Weights of a small mixture-of-experts language model, trained from scratch on English Wikipedia.
Experts: 32 experts in each of 13 layers, 96 ReLU neurons an expert, a sigmoid router, 4 empty slots to pick, a shared expert of 256 neurons.
Below are experts of layer 5 (counted from 0) of a mixture-of-experts language model. Rows are named router (the router's row for the expert) and show model dimensions 256-383. Each number is 128 + 32 x the weight over its row's rms, rounded and kept within 0 to 255. Numbers have three digits each.
After each expert's rows: "mostly gets" lists some tokens that are sent to it at least half of the time. This comes from a sample of Wikipedia text that the model never trained on.

# expert 22
router:092145140120125169115107105184128136177106136148141122114140069126144126110069134140097160131158152098102168174080129141132139122104134203117076148096102126134137162048134134154116127145166096090128148157160078125122080107137097083111137134140129162167132093121155092091134123149105123083142068092121100099113112167146154128126133200170131129157062172152134109165138095072133177216146
mostly gets: " it", " It", " not", " was", " him", " them"

# expert 4
router:101095106188089140150140126105121144132125138096146094063120125138092103127124114129089145127147152106147160113079120100108141144116137167135164137130146072094119139149190183131144121105147081088080113157155136157101106117129065098159145120074108187137179105068119098101068160085120178077050067150193173128113061172092133103152124114163135093152193128168118094134160114136115139149131
mostly gets: " Ph", " Ar", " Sh", " Ch", " Par", " Sp"

# expert 30
router:110104141115130087118135161149102136157159168116137142114162108109131151112111114060167151135092137108132123123115068120146145108127157182105160134100149113131163086126158156146172096100164131133121150184137135082111070109133043151127127070100195152184124103118146078116062155157219169097118120116156155126122112201108006095156130108117146075111106133187109069125111061107156074133150
mostly gets: ",", "\",", "),", ",\"", ".,", " ,"

# expert 3
router:111158117145127151123170142161088127193173110088192086089142021104155151086106167098100177188139179126118161131100128139117084125057148147093113104116162094118127084056142155191097169091183131080191173106115079167114106091068146124161119121130119179196157126145179147117156154150139069148111094158106140107063126076114129112114159138155193105071139157071080106174126157111148141184162
mostly gets: "iro", "ney", "vis", "ão", "assy", "-STARRS"

# expert 26
router:088102132078121154176167144154098163124095112063142127096141116180142165150065094117076136166118144109137135148032114138138153117089221244132151076137160101072134165090171163177117099112096102083155171149100064098163099108089119132126096146147134134153116133076181143129098123109149075133158154174142120087098100169107131135141149164159140109162130110125138115177156098127144119216168
mostly gets: " season", " album", " film", " games", " election", " event"

# expert 0
router:112137136154167078155123186146065131216172139092143086092130130100172089139117141135075118171132109166125205110116105131091106097176157116114130054144120153122163099129143129103115110136125107129126150120167135094112146132103112079119121177128153149192103095074163154140140115150148120142116139156146133116074119128149152131140105152131162106169126178165154161141106074153133140150143
mostly gets: " British", " public", " football", " German", " water", " American"

# expert 10
router:099089127160067113204154123152136154171109123119166132124156112157134121147097126078078124109110163145128206132108103109168121145120152133120122095114187074117179111105130171136114052151100115118098167163097138105154103080063155138197142101117106117125148136083164096126132136139142102132118096122137099105105127103090141126232132168158134122177063163060106106126145144144132068142134
mostly gets: " D", " T", " B", " N", " H", " b"

# expert 15
router:106142128105116105126147115130122136094150122127153134124183128138114133110130145105150143172105103154114148093121103126152186096123152210110140125105092117148153089136164126231163107116078093120190109117099152048165086119060147120121120075136164138139131095127161105142164151143131070140036082114093086090120085160130098091121145136087168100142129098115085109079124139196144119183137
mostly gets: " |\n", ")", "%", "),", " both", "]"

# expert 9
router:129117098109143060122182098122107157081134102118158129150111102150097163163125128176121147136099135105191139155122092058077095128144157161129145173170139082157106118123158120148121088118117116138156099143111108115080108126145165137165178156149130166136119170115136124133080146205131135139124109113137125115095018064160109113173157125130125098109127140110123137162074111076142103121158
mostly gets: " \"", " by", " Coordinates", " “", " '", " Phylum"

# expert 31
router:107176157193103123169128159191105111149124089108137093091168110115107132172098064063060099152059180123079125185108073149104151083093152120084165123135181118171147138139211156173152115135131132109079134148167123144092118117121102118110108129122116159149098097141142139104156178098128173094110108106150159167091119153090130111139103157168098121141114156126086121148102143115152104102153
mostly gets: "th", "st", " World", " North", " South", " all"

# expert 23
router:066086129111136105151120153142073120188144095115154136113123079093137132144155106126119173168088113136063166120134092112155125104125162112081156103095102126116183130133147115185166061137110126097083126143075074154148087096132139060117119145145133126110156164096191117164154090094130204073088118114125131169092139114121156120115148144160109142117165143164118106164120090094127069138119
mostly gets: " (", " S", " U", " W", " s", " re"

# expert 8
router:120143082162051188217139118136152163120187112095166118115135073176195063171124118098077156151096144128054162109105112120144066158120142136098148130128192132135109147102151139150127142110113149132096136097111126127168075129113190134158128089176066170140175121112135109156146156144170131180084077154117116168071107161138122130080099174119177092137101193094121130168142159100109130114136
mostly gets: "|", "=", " born", "|---|---|---|---|---|\n", "|---|---|---|---|\n", " /"

# expert 24
router:082138124104151189122072128149136192164087136111123118102162092119140122126082145105112096145142127133103163128088130104144171095104164172121139081127135095174145116098143095148127126165146108034106181151063116153113124100132144169132151105090124143172128107151129079156076135167167131085077093121154143124122080111159112120183114156134159116184155148099108110120154140120143093107154
mostly gets: "′", " $", " ", "^{", " +", " −"

# expert 6
router:121097150172091186155085146228073163194121063120171074116177137170132039191152149162170160175094145140172133137064118055161128138130175162110137103147167085142142119127076126144144129132110081074156183098128115097099097074146126095165160099136163201082090104098127082086091162148117134091105093084159153083182131166115092164146118114032087096153124197136154126079134098133172159129151
mostly gets: "f", "F", "p", "H", "L", "v"

# expert 20
router:082163127146179162127137121196148132134165151123142102084170101130127144141095133159167171146080179103148167200106104140130173185146097100089085090154126165043147075132133170156131089141095151110071198111128122142164118145100182120161158107088106153161115103186159129105151129116139113099053108107135054091079127164111064111131100163095119076126154152068129083153127165101182096096139
mostly gets: " the", "The", " a", " his", " its", " this"

# expert 5
router:091114132131125131093138160128095151155127125117134111121177106112210151127101089097107174171127138166099203138096103076140158139077149151060148136141106091089139131106134162162135065126112122118088106147118151077156069143131144121148150132168086142149115128064181110120073217099181161127100119172100127143109139177110127078128101158141209106145101171176119107095074119169122090167144
mostly gets: ";", ");", " —;", " ·", "',", " :"

# expert 28
router:117148098113130194123193146120146182168133096093193127109162106152138125114095142094175108143091169122108155176101108139144114113110182156117140106097112125105172113108156126130155150108109096149125191172106136142174085111084149149135153118145149157157155108162158120104156145100164062071127083113114079133151108166122097130132136096123186108141114186097101169196162128086115090166142
mostly gets: "ai", "i", "\"", "ata", "u", "ka"

# expert 17
router:081110168142069158106137133168163102120160107133155098109136120154120095116118103127090114135103077121092143070104115089159131137122156170110170163127111150138131142105122145241118058139116104090110100102149137110121111090125138125170113153098155125140174143098143111083146162137159106145040125116140167100052124200087144103175114173160097093139080121125051074084072132162116082121135
mostly gets: " and", " he", " who", " or", " had", " has"

# expert 12
router:137109070111079131126106152141086156128157162120136114125138104106114128159075136103161187145117141205103201141094087069129095101105171149099120082189129132088139109120172143139141123112168091111093128149139095169157073156140125076144134222091129170095148124139187151092079109109223148090131106149102118088128136213108105119094104143179164058182143160116137065169124148126146140108146
mostly gets: ".", ".\n\n", ".\n", ").", " .", ".S"

# expert 21
router:100141102138138187150161110156119136151155096104136132128158147114134088179111086118084146196076156124142143096116117117063128180108138197113159119095098118152126142095131166135096153184163116064151157116138040096152089135087139166129113121105123190111137110136199085153107089094169140054161086116145134129115074125122150076162158157146150140210166135110051144185145121161141138099138
mostly gets: " ensure", " one", "1", "2", "One", " main"

# expert 16
router:076146058127176108153171150154088164126115123120099108110139051100167146116118121132042110132103107118113108105149127103141120096122120150083133092160142128116159132121138111136166093146126097137097104103118103112115120087129190103112198098110138125156099120129153086182102107136163141120095168139136138190085158136085146116210125131089144119202146075115133060165129147221153121143140
mostly gets: "'s", "’s", "'", "akes", "’", "ends"

# expert 13
router:120090128137125091162159183143096172167075116124174112106184092164141100093101094124059098143107181113083209186095117098096138151114161155094174083145099117123130106105165124157096070124104093115095109106091124107151094083106175134109125098083140161176089138107166170100140162159131116102103132100130042043126123180093158122119151119116170073131168195110095103205152167152156102105122
mostly gets: "″N", " December", " August", " October", " February", " |"

# expert 1
router:120125108146119139138103176138148169157136142138146074104132116135171106181103131079085103148143126112150113150105122143215127129125153130145168122105154088093159125172176124157104107141149052072118138102154111145116084154101167154172130157054172108124085158131142060158137172090108138182107090138161113142128080132097167144117127148114144106133104137154094135129119134098135152167145
mostly gets: " of", " with", " at", " from", " for", " between"

# expert 25
router:096078110155169148117144140100114127169118087099141115083099133120128082163116145115094136160110177138110114161074069136162167111132156153150177132158141120050178143108123160184190113122153101124153098163114110103146102139067168134120141173157083156122127114119121110144134182156209132045142121144128147132093111191073119123137122172177140100155118141140123096178100163149168136173152
mostly gets: "\n", ")\n", " three", " new", " two", ";\n"

# expert 14
router:101122105180092135177135133143135116170134158116128086063135118131120142149111099108107098126104116144099141149102148111110197113101130127149109120116178099046147134112156122126211126080099128043113155179097100166119105142129122123163154091121087145167109138125110127081108128128172162134081091155133126103155083158166164118129052146131142089134155165126136085164136163077167116190139
mostly gets: " New", "″W", "″E", " Lemmon", "New", " able"

# expert 7
router:115129157136152105177185133177110131152110138146110101158125071108111102149074132041117087147088132192067108124075080090184126150102148070133133139092208125082154095060116187113114083049137145072113148123067122141160083111099154136119127139082139138164217102139196126135111156114111098151061091133078136177108082152116149125156089166134136063172132108107093104117098135118160100074135
mostly gets: "–", " to", ".\n\n", "==\n", "===", "=="

# expert 19
router:094094093149170097123128152130127122152146108115109127030162096101145156141069114131134095150169104122121130114097119185145136085107156183079090080134201134137135105078129163168145082121104149093113178207132084127102108154114153165135128187177102204156116156079142144086142153146175094089130109134123120177095042163184135124125124182184127119163177112154165142109090158118074139151156
mostly gets: "°E", "°W", " century", "–present", "ress", "ious"

# expert 29
router:108137111075158171171122139119067158110125040118127122110107114132146121108075091138117139153134189098110114176105105168136137162124136159099178058169139124064129099133109111144150092116145093125144171137128129099138071125125102128165176146127155119140164094083169087103129159165138095076128105098174103071110121146138096090186157117108163087135140118072181122114081102098193121149157
mostly gets: " School", " Location", " Division", " Order", " Association", " Festival"

# expert 11
router:096167092199097066129153180113158162093118145151167089113104111201123130106073125070109185182138134142123163132112122144175124109121127125092116127129184116115151098148103101125097099100109123131135157178157075141121073114106143139142140171055141166077186118093155119142102106094166111131148150090096102125063139130034086098180113126167165130098176204141102100157044099103129147116129
mostly gets: "-", " be", " been", " Preceded", " Succeeded", " am"

# expert 18
router:104163086089167137123163134150165154124125087096153138118152086101106089151108119057069112135160126099077132109115085145096074075145138144124091111140117108106120128048198129191110094150113089133139119115142127101128100094114182140130168184103112141187113153150169170072075169123221103135157098133126140117132112129070075115150116104068124122139167197141149118148038150122111097189151
mostly gets: " John", " York", " William", " London", " James", " They"

# expert 2
router:074157072178194185137148155087094113112158129132144116124099148193100113103141113091065167149116071173094120141095132054090181107123176116130112101170130147105161118123077125108186096096115071123129128116135083120145050104061079130157169120130089122137182110102182104148147113153222100100134124109154166169144124135108156096144146153152148096144145156090109119154144112139133113105142
mostly gets: " made", " released", " found", " played", " held", " began"